python train.py --experts_per_token=2 --hidden_act="gelu" --balance_bias=true --dataset="wikipedia_en"
Below are experts of layer 10 (counted from 0) of a mixture-of-experts language model. Rows are named up (a neuron's input weights, with its number) and show model dimensions 0-255. Each number is 500 + 50 x the weight over its row's rms, rounded and kept within 0 to 999. Numbers have three digits each.
Before each expert's rows: a language model's description of what the expert responds to; "comes after" lists some tokens at least twice as common just before its tokens as in all text. This comes from a sample of Wikipedia text that the model never trained on. Tokens count by the router's weight.

# expert 25
It responds to: Year century prefixes
comes after: " ", " (", "–", "39", "/", "45"
up0:515546579486563462558495503516525438445477459540492467582448515476557492500535519503478546566364533435493514488478441464547448434529478533439592512576509588374503567536524485501601538612483456542493518522577481577541512419446412501408501477421451519513465509523467529487462453495453511477433511509494409483524463505596578586561472471521555465567599468458457497542481452480531393460442527475625474476553512579474513422479396485494516397434588406528479535479525563523505479522562460461486481429514455582502403469492476502509507510510644573492497615458458578443562408492556538445522521504554496566556512565513494520499538399490497508476496493504468584452420509536452520509564479492481461481581574466601468522534476505520434523488466474497596394524486427507491526408503450
up1:528555541519458535570554455534579568532573578526549487531497489486413499431501362373491454508494468536451513526431474564583574438521526540451456555460451432496421474518576500435411572569419524468406506474594529507461445406447473586573459511515554511434524509517406455584639540573495538566479431521532558524457554569548477511504445429477559463512562484517480573540543498540496581481486520541552443487499446470556484498414526526546498568562518489494495483564446528554432518476455499444496486467494529547480493595524504494564521549516617490539513446461514389489488439457588503425500484445530499506569484479457522515506450494579497537509506573520517457541415487555528475484416533501495407468558532487555495589452518588439507551447416584549509382476420483434563484524456567
up2:603606482549583547554465566603489492464495556514491474537514571487551580514461518542489508514474466512428461426489551496452405509435420506510496552473502484592452407408465514424558486502484478495538466464613527464503488486528505544475490537445530432437566520471552524459502412503447575415590473439426464477533522508502524425515516513507463469488519457404504470535534514446566517523445550487465563526529497541529457509466480683426459506504516519488468506511523500498545442608477454514577551391607477606557479518447524396457441491445475470464443543450421526496484484399463484559577513531509530402337460412541552505485508563538526500489438432511501560515471497604480480498540491516573497486450511474506463493531409536543482486574492460434422455576560519631512415491486538
up3:566499485528451552504466508484495476495544569484456526532547495490505472469433519472445455509523460423558499476414517460495547440582516491492483438570500497500494518508450494466530514582431456460575429404533500557511550427482484448566490530593488474550474446520551550492538458391569526472422529461485439477468535475612560438502433475520549557538520520553423487479483564526479538493483495411484435451500514463506516473472580452439569514469480476586585477513564576557544485552564402454472539502554514531447533497509404495468601460569505505495436446500468505520385487584416490506426563496565527531487508578489494509401571516586529400475457562562532445469529603614489541433563556403537537571452618505437429449514508588532437565517480515640538554566453562467507536545627551
up4:483545539496491520453528580576509512482446474491488495487550418512557492535586504462497573549472520590586543529486433455527521477549441426411473460600578611561561552552461565519431482541509543542493657537549354582450417549417527513523519400477508521531512467478523493512540512478513617519515390519440476482470440457538474523526537508486553517580543582449563548471444491530496591481521513429471424512417565548429533578522601484491514547515469488538494560490438491446498515562585408506522509495461515499432538548556467464581499550473550470546497488430470480502523502501501621458468534548598569522534528506443458462461518599519522515502551436483495476460504500525572538524437510457446540484516487576507463535535430458453404422537577563583544658482576510560532455534491500
up5:475468492478467384474489523457565514476455407514516483482473391499540561484546480569473542535467495469507542484540517506466510467509480453453523507463428541534471485493548552474538427498530487544479519541510405515506495512535466438445447547480492510515549567457477481417518569516413512609482433516530569478523474488524444444467567466541477441539465528540492446429483500343463474452383440474477642510388471480553423463478456517429498543488477404578592502406538442440475470505449521481534513565507420533470453479622447533528459491532562539385451443587554510539447481483450451487549475373523473505455479571589504513476460509550470600490433513559509378610498387508501537524449515578519462515489515508455569572421451479529502447455503486504572439433451514612495472514426385
up6:403489555504493534505502528411535469432549534495494552505449582482537553560516526536484468444503464493595545465435492449443508492619402517478379395530495510442573508448380426484581471475566518525560502480457485441510563455496473539571405444513438543608454484376496515482639547506517532539454497498430476505552481482520511532532458488481478375515489514572525454606571508532486604457443488482436482457517513529508499517447436489454550514456548507441507457438399441502497455531498391466530478511490581474505447583535400607592519433469521493534482532575493518576422461563442531610499439461443486512669534504517537478478607472503524477584480530537502492502436489523509473505515508442565451519425543437438497496390449466542501492509471467520418489523488455509494535515461502
up7:612496508528569566414516470557574483531450496453494518502459510568472510432502549503520466562532499536637616559459487485535482522555481441526607504496499469566505484430563603431565385453441538494505469501611447621443464434564483440486349594620489413507541477516476484543446487435511461484575408497572476558533471490430504547552484489473473485485531506530491501554421528510479458477422476510484490577530549431541565440485448452555438672427554427512537540623486481458439459524553412499501479474481529511483450470461530528532501506516537488513498515421469444540555489462522435482508471527483431461480566572426506458527500404448491502477473548499522483452467540428499482448611507531530492447438549536589456525549479501523497582460489540456534501490558478469474525556379463

# expert 57
It responds to: Spaces before numbers
comes after: " |", "|", ";", "″N", " |\n", " January"
up0:435464464505454382558616555523521458620505492552518431506523507463501540574480512521461469465460491467529463510453451541518498530500448461428416447485471503450505560439461497520538514461553511568466444529511536441532646546428572445489585487562489609546472516443480532555495541447538533424505495376577483422533480423483439445509504444451467624442439464476570547554426421485521489525519542541498600554467497454435480549580440524603380569497437492434443539427507416482494563489445510471611467454537454513498420501497528479520485431523438518575480527466407451477503533575556478504541517521477498458522450570561547500547523493467495511584456459468489438624528456464451525516447453407535575418556529488553470481433473561553472433498529507497591411496567457491548545517523455
up1:528538504609430548466546462495500402432444483483466414522480491470427439530606541523511537560504468461507494513479482457462441485571464567411550447546525469568487578453487594480485518479465459439523568612539508562453544507547550504514551444533475526503526479513458512414514530368494546388518433514524541542514550507475508489594488473467491440553566617466571582486486429545433550543480516504499536483500545435417414511434474555443495572409510487532514507491470584503557494461486571474470449434462479526480533454451497467536536556444498428486505497385591492493472458400420510562468437534535515567471419467473453525450516534502454560504543425498483442558556531599578402510351471408428503521458516553487453572535535562445586510460514457441432602588465540503526485489485444
up2:413548440437469540515459508584457476448540514607492547558590601472483541468546463552414487467439582460487604515461552568570518463542531453488564548480611428551498538432415500507527510477519472545481486464502530536560503369516461439481485429513452538522527429462422440558539476553488423513516483454426491478535442494552451473502568582438559552547519465552449523492503497660579596498513572556509579488475470476581529499567490525465467490512451485512523457568570557522516504565479411542529464528556508557538590490393562546574495454525538469428484546501500426437373471523475516439483615523563543538588507518447354459529572504447517536505452563537542543510518490496424595547523510455455509468516555511391464526442470468540506447563489481534518516570552527470466485510457530
up3:533485537564425525536503445512602467491466524448517501490464433645500516524502518467574475513524471510591463549503507463486596494433456466577463566518612495507527564424419508515494441512522426547531581483511480482539555432547485564509498567465468533510449423492536560504489565491403473514532465516532489496504521602504442569472632519411470497581532550489634447574518534512508416493525603524554559479537449507491554432486567410436483457455504471513497495474525421526415574415545458562481486573633483469458505481494559576451448639506506551471506531514501480457457557486482459523549569515487506445511543556592551498507513357531465495427571482405483530543560498544548512452467478508445484440510512430491506546591489607523499558520516458638480470432413483472502512492580491
up4:548497484450432466464513477494537438516569504537525445426431439503550451556526412459417470604539561474503488474567504450502454491484472496450513437501547576469527507567562589521543406499495522591560468452543466621504437529533470522472516525554453495417473542444439372514443506567417552477510460573489526500528457500541512584483435537475453513511471485526545589482484497521592546470578408590449476506476578540480566479421468432432540485477458484499542567385479526409499502469570596580519476517477514462426540490425548604487528397509522522486569466575445516510515432398513467467543543566518533539563436447470534527521412531436556541579604504495512465491478476490534550440561519490437462552504541486518439421580446470457516521493447555516545528564523429365468471544395571
up5:523551584563515405468492395398508517508521522607535435519494577509525453503475482574537527529436373550510489465540499562453625519495530486527519459509447456480540452404480461514528528471565545466444499558527498462546589492501535527449509481516512498480531446458444515476530454387462613569581516544407507466451515486436506449417538510512493455493569561591547485433481578540430533535495553556438493538575469441567508458521514524561576411528495517511516636523404517476557418566484515527543486568422548477479449589414484511407478496483508582438488534452502476566464445492502505536503553487442419442440538461493487602439490524467534461469428446442465416499465475568374467438500499585494424528504540489514441553551529517528514512451419422539535511399443489446537435413494558
up6:552492503492589499469489571477562444474498529533482484541477441437414498566466501431435417511466526443571470481451520620488496492527526529417552535483456518527495495494414466547482522526557460385454449442513433420556494537507501508584457528515535435461475503505505488586488585513416573522459574591509472454497553532469488562471596394509427518560427546490582412505516500472513528533468531421391482538442506435503548497498542522500568562469514437465481484508519578410453410420426549456512506487492511494471456470528515416542486556478578570456451474538472370493517552491429484422460593639521514552422597489461561592437503457426496481557541501490472499457540574549508450466407501505458466508624557509462351495481448533529475498504594484529461519448428571443444480471527503
up7:506511479605625520501560448459556546554471469495480467497544543520471529449377410456590559438479529581528523380524512431548546478474535541499537468504509540434485459506495527431584531492473604545484413535448548461441492414498495531445534418514509445427441404523445408516515472527577410424528506581522444435555476508517522505420531537474501480456425474545430454442518550484431554487506469430511628562512513454415539536587481447422491518577490557498635473558581467506433452566471524488455460498628469501480505504539520498390599521466500476490489467419497475483460515545524390464526528572441529543499427504490429460444492458500609527501442470503350460513493536531504483559547411483477537553530475466538487477446603550512504547528494542473475487451514423504441518477509504

# expert 62
It responds to: Action and agreement nouns
comes after: " the", " a", " his", "'s", " on", " an"
up0:491554477576480593496481555544579516576410588454438572596520634491488460538506560438433488500560484463467459544558564443477530451575513431505565448504476514493573517440446456544562453467521605562521569508470578432437490506460509500579496407387531444480552579458476427566542569422508529433511478440441582542513481451526448546502463457561507522519582437555489541441509530472457496515511528503485600545524513591509530442533474449473429515421425489569483492454516448551481531547552445562481502480479563502551580567527537551560542472494511389458503453426530462492569401547493483553470534469528489433520539466520454548426522520453472505520502523352500454424492514497455531533476449461452555452532463527473534460536522495521487560460538489481594460434534639479574455458476356
up1:519444481540486482426444424531531503517589505544450440393525519421528475525485546528475596463488502532520492506568485465474587535496561570513568543491502458454489436527555504537479483499597478522519437554462574505390474435481561474530498558520577421576508516533484465496481469516442468427508418389547497521459502499424479614493456591501523524492523436412433506493567489511464533471567589450517421380572456542466492568499495423507507429532511437451473497450508474515476486508495449525462579441507511574521549508462584496457461541558532445497466529571427531512461576490518514392469456630507482483571534534430478502361421556495435505452559552452515492456479463488542427511481542557430547524439447528491564526590413553502487526544550514624540551524637506489568411588444420
up2:551555552452566514472525430469524439565594435494500519454501646471534606445437551500524435542537449499528428549476508505515540501498408526456512419553555519495480535501410606610475505508615580471500517543503564525469465522511486501522540442551403486411516547559390506473551514434461490528505496446451515510477466475529502541469527468430571577507433526468596459514520452504495489501581491569523529474399490567564466434428518577484575476480494481561535516448529486474517507553480480447468547529427602521472529490421531506535530440448543497448513461490600535440526533593485474436460430573462531492476560469548356347494544524425441517550485464524557417526538449487538477552532500499490440471474471571502466536611354473467502572530418570409502529475443494464475554490462527
up3:580512502417554563430508510435493460512479484495528456493450530454453412527443464480533396459543462490561540547514575547516599562405560552476564473472554576493518490486474508526564396534479433594506486432613474488521489532576552512585471565512434499514500476537473515506476568506534466559534581538460433460476493519504443513477567569413574528550478414456530466530533514442469533519483499545427435479480522491488519564422544457489512475454471533621544428478526500620578487435498506439475422488527476499554482417460446549471549537467601504567442506536546459534550508461463500565480579554598550472552443572594503494431503486469390470522578498401442538461537501494474434554435588484422441491465536442464469512561510557489520568474445571448532564468521633569509595560567425
up4:541513560496425508509458589524511565469450516539529531387462433503452452579375554554496453504557536536468518528496514523534481473492496495461566398429437522427427614526509499430489490522470412519485503478541517576463549519488536396590516515541546576479418504415414535498480501496497450585458504454399623491545524457463499479431412455467471602469488490536507559417589588570474560513530545521546471603514434480531510426488441460512535478642514521467585539584491436531490490448524430467454510516499443523467515475467457519542501573537555459526503523554518535523461407541503450489485472516447509492513521474475502518556467452452478572439526431486484546428466425479566553611412487373529509623520467530538395541558454558498519572454566507455502540511464516568554481489491614
up5:495504498426553553612520426549442368481522539546492506475517517421460487558448556493471532438450433371497440515507505471552506448479513487564430447459476531556439518502568578530442458499493452449553494588544453464532579553487523463439480499621510369476651460573424525446542553469529475533500540460516463393516484518491547388465469502477400522455466449538478566513619510558510539507550512527514509477584559509468518592491514479522486506440509505498508518530584533451500444447503477558563468481456456532456519544463404557442470444491442510484458484576542429545441459508547461476509487546507396563446457510470417495470616536446489522464606474476457493504457547490464541573474453473499479459503412538458436630495474373409494569513439477445483493468542465467468554520442404
up6:530525441447527459480522544505518524551449546528516498538473511465561520524457466550498424466471471471512483512510439552488475431505481558400471462390439386468506552535452648585488496462405518503591428462512469513467486501530472433452524519578510528470408450424541564440505537394542524576512513385582482480455547542550547487530517508592462537628494523477536610534461467524416495499419550401485549535598543488447419552534413535561626533464434499472569486470504528518452552509472621502512465544514556476539551389445571431577544569508508455516534509496461548571526480473456531486437576513544554576603557515466487513487504485451471573483538489446485453473603542384501544444458485440525443504499566469472541430511470466582470532547489493528487482542531559417430486545461472
up7:443580463486518455559442518592382528491492438448424509510478390456498566412518460446475517421493576506421539495544533389497614370513551447498471452492445501580430483528501426445544539538574545412569487495483578464435508487497530487544497544507475559439492555506443463570556535485537541487552529541537534488525488520526533528512451515562511424478457564449533580545537520484441503471476708519524464607482567437457546492547509471470473557454505479502464499434486471466480457434460552447477496511459523450420509484538478520535491530491519415572542490448530506441483576370451500439508420487522568532493391533502572529513459456439477562477506557447475506609485495561477517559386453616550467529578447471404482484506561523455496457522535488515543549520474475524582458399476436

# expert 35
It responds to: Articles after action verbs
comes after: " to", " for", " of", " he", " during", " under"
up2:432471591494524555528529483602535498491594470454498532462604570446445473556541494524444528539574483521454578448513496491540495530595493543475593487429513530558418510431550447534434526531457470464475503388492513507520560505423483463430567441546566470443453497423498506454622503477498565490523429445466493471528579494532566579422487473499460515485497566446554575520443470572499458534421527606511528564470507504442525528460506433459397486516605422448580507496472589445490455554540674542475430565443584516556543520519581496505505435414529580434453458510545497416518471465441593486484519491563527477472464561472591522531427461496476490539571510556433544527541484541470348514529486466466586488440498519530510472558544526498482499476557516488539426524497484519465461537510376
up3:429480521494572535485459405481585481455495408487517485531465517443485569474476531595482464423457483448523407501475478591452586593536449494527550564597429503508600528465550452542555433528423496509534560513582524582510518549467511477495484494509532544518532458445455565587477456520509501500443431554482456422583484536557473465544411542517618516469549491486497542541503604446443393494466494516422511479488562326561434505613436479586475503526519502568498510491501459531563481587520521448533446437512580451468542520488562508520470536573469467408562483564518482552456452464502530543389442454442582465567459512499513525518462469467471445541464496499374515497507464529519521441452399556534496496472533524488453400457517565546554577417600526439443560436555551523527495488490444
up4:446536503486479569554447579497457502472397518422490615443508513477470510509477608500518459632534466525483501433473495610556418504450542538497488485460452448575581544559541445483420497498515437465522611540496432524558474503596479472448473528549520403520508442496512548530503513512502580397515490496440483505480527508474458563532517483507446493537490481532440538504482392423432501458417532460518537439518636425529534439470535543532570429549567512534522481531395566496510513534561562536453472434523515528631480496566485551524417544563591444554564554524629462492485531592624473437468542522459475501424483536484542549446512544432544461498527426492552542551539484549448515534490400558578506485506478595507527532498493457543520456497504381432525532511443482602441577503466521
up5:492616608470524567506496481428490497507523444525536572479434606475536510512497470469419427507520471552570566431546485493427560553480522495510510450490534483546532523450659483419497474563589550550501548529471579475529419531546493545533459495521478433533552582582443458517570482508471492493541365476531533436625411461515505416439506398495465491580477642616499486495503480478501466533484481478451486439482505526492557475489448556523452505508524527532614398482479523473542556575381592449449486548490564398514481544505515599503440518452467432438571523551446558513447489501470540473546550515515485488530520533465474514479515493491472485533560453485502459511474521520445600489524478460549482586541448574489410420502482501506400371530505589406470526456550539479564460500438498
up6:592527584589478453475475556516389468482504434486469517591520510500513395523462451489490503481576543453438463479463478454462402538508549514438604528342440483417487474565551459459570477554480576530475478486510443439503472542607506596473483454524463448526450521500459549541486433523543491496570505537527419523518407427438421545488528479491480491413556554473449525569512566516450529530545470485468523440433488489507490371409517499523480408560501479434438557451464457491478501429512491473483514407506479491450573478455528514510602584482600457449482434520437422490488553507544570559504449399581419541487489555447544552456430447549481436444599495512559461476509448450538502534573466548444513527547526560459430454500501544551450461454513516465423518517508382435494513617446543
up7:467517521454445497588447485554600571525474589499411489543544532527532537488520477493455533555513488448446468563538440477511519542435410464412504455465481619493467508466443513505515432547490550516474591431530570499475505481463476451523519529608609370455566400541540458457502479503500489570430456572603589516494527508563491477556554546540438460488488469503534589486537440528456522481513553438467519408449462466504569538477529397446425674478375531520521528465429620415432510497488516485479495542506582517498521521513506510524468470450502481544512524517493418555499559509480526497487553487454549577574483435564537480546457502573519469446616478472415471472545510544511530463442536562447400498518541531425521574515515472447521564485490606457585418569499451544417519553559523
up8:526548513502500474491406519542493588461430457532448448444471438546360413494455560498481543543441466509585447496441496561507504449470591446532463537486510468533514492435602434555556546500541448493445522518425421456561446547390506551468465525467458433427559486522507521550475511521566442478601442481469460475552525478536473558585579485476487541512454426445519507563467551426480387519523526533451459533435449441460502521557536465487465534441506523501477539452469554506452494495453467540529570503436510595481508522525481563547608402568473532509424360476494440440504531459505453482450523491445526474594476514516474484459502496481528509513594564547559593422358495567455488567524516606498520478414470524501564515503443471540615556384500440518499458529518497516437542550367426
up9:463542614498565419487424420482579389410505512538514404621489589552516488493567436549666488488486429469516432476510576481495557509471519532453466524541480490490458460550580502582458481539484444468562510493434526501509486567533416524494516531439463582518569479413456521411464529585555514614481486553384606517500522456453605461439430472566472467533485509532441534501560541545480525488533542589506501586518435484447499542503522392422584408484446389522411475432447510434557576507488541522485510496484518483550482516576464501553544460515561522577476505532530467534581458558520500552527429502543428472433491503499545528541487574499496448395486521553563397477531537582523570493518499514514532546566475542415504529520491454515481452544499525575457514491451558548488541510550465

# expert 47
It responds to: Quotes and degree words
comes after: " \"", ".", " un", ".\n\n", " (", " an"
up0:443482541487470558434521496574446544507511488558469487520530519426492500454438506468502529533435448549546525528414434581569460456508578392452586490461486502404461444473508393486551474534474529543563514502491446482516423439544400509498534475601474464483595468533467498446484553463469539558534501554501418560616480418572555488545513545526488521499561461531504446490405487638516521488465487645461426494518504347496599505537541512470502469393519388507487545538506537493501503469599435534496382496537480438596444476536510504506520498492492562504491552462512486367571521447473506486470514482477485535479452505480583563538523524538570398508472560394476453378507435523512617558479531493470447536444457475465546539521446453496445514447490395521413504453498481517522433454488547
up1:483478480555475511488533457583516545429569510453486531454583507502498507460489476549474492543411515530565550485552481526600472471468508480522355500523491629535447481507470478544489498511517577484464542450449499513463567477378465447511610427528621506534528500529469520659471490604536562480533527527382477507582502544512457497510562521513457535523414548470504518612439477591508529488516491477486580462508503427529464436454516413523517428555555545465488569532412462523495594464474517625495463561528499570447465507485468478476460499481523490555551470534467455445490529477469567539441468521444425535471497441488445352549550549334506472526495483553538534450538431560523556563480479450528417473402420616498479569548508489462551533457437575446509531463486502525411471450540515
up2:537461547545498513468467520494444424484520472483488572603500360577476503502472562422472475517463500554451523502495413472512542472505452561505551468487542524500527393428473506553546516504369502429509548482451438398537504393545524544584461564533545560577529582537498533508497525466516555381554545539490449466455429537512547461497477559479421493576494485499441472567548524497513408534471467507503556505501494580447535551488416434399488547528551548487495450538551489522578511432593451472510509556492483560405441488390533534475451587459416536614545468487556500494400464559516466404606575501462408477516545535454452468423440538606507419515482524464578508420480458484432467494461531448527572588528471570489442459545522489531423478510478568486419526506538497488568457416544485
up3:498504491552501512394547424461443436463487424519497416560544439573619423619454560507486530555505523482525509488530538499573518564509546447536534538505518525576438533571525457459509468627497588451464524484570467487523437469415474543548434422485418512555480577463567425437567476557545489533612538451453549524547552554429511525442448500461498425572426484497461476531515531547522563538423536449533513535476531567496602568421446473540616487525494467484530554490511580470569491394542402494529540470547476468536516526536457425531453445483528361520595442483463583399465494569411392530470453457504450517491484451423590522539507524553582538439519486521523455505513522547528539538492532486535532498485474402407475463473517528568503538508434529518526531516580449410506473471501497
up4:478417500525579523501526500516476422460604527430453488454543499508554498467579478480516469513525525567471529432520524514589543435476588546426577566443514457520453452527545559514468552570548473498519459400492530372536559469514544480583522561502462515480453447528503493458457587487564434469580481561510437529681470497439556540452453573453571560445656574513502510547437497472567444492471487523509438444474538507410449572575426500423555535579503533454487521524524437513508471453492478613506477444488534465475523522638447437459535519551495548484478460480523562568548425467570477455461454514426528542520477572565519503466471453531510501494489519444496538447449555537448551579558483519505529459583502422480478495608538483445458544626535540485465519610490489509449566447409507
up5:459528441512463559433391445573562485522541550473558468601561468418512495553395508466511511480614423454464478530429476524564549464499528473572507450528462562516573550471505511532540492553616537470528469426462555563529420540525583438547509525519473556439591522543532548464547556491463472475489522568493519516441464468459559507570523558493456545504553475508455489506574494502472474504554538473556498526536614506562444526523522524460481518527415414397486571542555499432476435542469522488557535425454572463562522555575480607427500446557495469518476560587482444513403497469452430465515543569542539556480518507586576452473559479500566527560539472471526504474500502517478466462596549357481549528586544626432603457511543473570446579630539572554493468502554455488499478482562489
up6:596526563462457477526471542606559467463447555533522551537423500542483459599507478569516589443525471487508539547521456574514549456475499546391482467452470450573503491438563450473484516440508566370486486568521594477440526464481471614481475505523472452539571547453409513499519499501484514553521493481475590496440518465464468486398377498451546557542470532521533547514480534537460562543568479489458446514494495495584521486451580522483440543514482478508423481459529482485519473504459422488499531450486519428550498415565536437456526547447503495594532492555513492525499564389526540514489523429387527567526376528455554519523454433466465440609395490518520531362406420457475441472530468592439498549566512652479458516515547537463501494523540456448567541546515446557473488415614462
up7:429443529503525611490533460539430575515544474512491523525452444559543564532488582553516475534447457528561630550564443529473499466531393503516403503570580450558434522470564482439485526488474465491451520468473447425544541518470510515497571509479515564596492537442581495499466488534509627416546586393499560479460495415460490488494531518504544576443586498599534459497531514354473489506513437537532511518538551501468512503519438579527531421480530481474458501561472465559421518527542585548482503487549470500584564487553493496598522542496473452435490455531399411508525505525512458457458503553485514485419529510564510498475494666557442551438510562509437363539458534473539455516529567595527481441463523496399438528420440505471457506497472547584514505491550418526473536562468624

# expert 36
It responds to: Table cell separators
comes after: " |", ")", " LINEAR", " ·", "\"", " Chevrolet"
up0:514551457472437518482510449476429526580452405608609526552564464514475577425470440462481510560456465555475559504489506663427411510501416426506461430484520506494472428550477505449451431411533501488516502584559579535472567483426517539513478573436462465481548521512522530502504442523528487464478503524505489481578505486550478529592585475449536405480403483504478485415459508466537524578474564525466450485467498508444483467480536569577555462413432460503492570525526484453550550465551527555466473504636472531477588436544467458512465496495543549494465417557510530488489464503484526483541545535538416487576477430465455466435437561494465498481484554544469437361573480503535507565534440455575356407386537522424428530528531415535522482446455471557469562394530504529445512460564528
up1:445523491482552482457575499628426467415424424552551375540448571504541573519503481513433481481534439498550492458485566529507572559506471498531478497451489527546478458581492485531509428601528512475397467459532558477473485471505564527541579529449373467495639492401585617500463539498495548467532482522532608511419557508480530444598516424416491495395453505491492457460594503494475458510512584504532451588509504506521519464554506577525500486498524582411435488491482599545505530450534504450395494471445574474467558437542509505412557506533556462423607442553417477554482550500488575540432540499462658511494423489534479539514535454508520549431461502499468585467513468521496461446502555508490487534562462432516447450514442472489553496485568469486497495534551387476497433538531559
up2:407512453462581482484474546598606520480522477476530598470533544438460427483477478486453537548482512448540433548483438538478463509458450405532517536455454466544518591489456517504541541518464544603524402515569379534484579509430507643576459521562470431502483534447490534588473480497517486467484549579469520550520553514426504551580458484576519479515504449453486512485449465484426447540496504419460506535531493388462513504465468488466527546551426515566466505539483482582530530453426505449408559496640556426478437493453532440535502395494494529608483480628459544550529531514439464475537577628494496499574469516559484466470400535586512518429455480459433397535543559519471496455437593545511555485539496502437462574471528497492570535583452582502523563529559430502494509477426507
up3:477403470519560460485539530545450446462557573484496516506520525468401483546497616551519496493479458482530603446586507464514516539491454362509495456477505467477517501485586477490488516552499564467470438509470623443416457542463543565463556489533444563397483410441470519536411485467508469458551520531476566520516516465495484512460532461509511484487429458540527512535385566543489607516394442464515380548519449433449425505522530481569456503543596570510634473469494497523518473416530529582467407481545527488532455465455528557543546516539449557418555410598455488476595596487534523492475495587454445550402509441497559446432474450492542468418555517525580474423501574444500519507534548445539435529461407496535445575525466560554496582487499566488555491504483466557544402486574494
up4:492457509456504499431518548495463481475601568481538474492497613462435419562503497473574484403406436426521534446478522489473463471496504477456571552457475479539504419502529437473601500502524479508472516517423530495550495653480466455545485475544549567575529523489466461455460462488568502426553547446534538540503464525514441558533587512544574482448526446431523503503490425402586567578479586487520464532492610495468508524476417482482428556441462470531531527485663385464452503433554525536610494533432471451514530512514365338444457490514435477491452444574471501511498501478524543511420500502546386505511551450531531478462398532489555552500475472473530420580490497451565416430478469457474555509525468443484488563577436464492395514476446478562535476553504531559541516556565497
up5:527408446460560534584507499473456476514417487565520511526466433519543452441452462534560564478507526405442499588585444531503508386417414524418558456540481502499536532503414574592404421523545539525608437503460484470538487551514492494525553513411553488645519471447453551484515547575525527507537499473453548553565560561410450547550563472589444596531477477464487525522472538559434493563545538455549523551459427431437424498525567524532494477346526503558474455498571554548480538428490525566466443479497437574554540447395512509503468388526443481556534563585437486454442513524485486507450504570572561464512449520555505476465543507445501544522492439505487484564507510530465551518448519462594476471395511500434571583496515467513534486559527586565487456456542448430554526491473550
up6:541525447544503511475499483554527520460552496480407547532461540440463532527498521503449518532482415553428371462511493401465505555470524404517478546520545538525497502494446481436395477495531535535494512506489533395494506575452528556522556437417507478500541485538384524445466446542532445632499425496537478575505418489473429521462501519495505543454561551614541510534535516470460442408519546598483530606458578517535466477463484498435569436450508612564416505503520576621495438418479491502509451490570454414429596524503524507422551558559475427522440428540533406452489518445569472521534488541407537475470546473629427539505506496530540491476481456524513478617617473540436474541482521538425490514417570493464573566494479561511483519480384532496497491405563509587500499478496489
up7:468398483533524420551501422557473529540567420536437479561460459405571484495535549460615503465436528454483482393480502564458478463508496597486565512501507456432495449449550533490515531500471541497542502519586528418408525614466561499578497470433536559407509357438595508516409536488498520537531438520592470504553519508510485452498440505527401462526555537520509493522592456536449476549418646585524524515484503450536587479557430526462457492502370394491455492546493493566558528568518485457495504492480529504532507510608459502523487482443591488578536557507463499451438533396530481474480531463456398467469443464524452487514533515543490455510528567374526448451512551464431469454530554441467526482430453528505530612566570508437524484432565577520573492501549546531485553467499519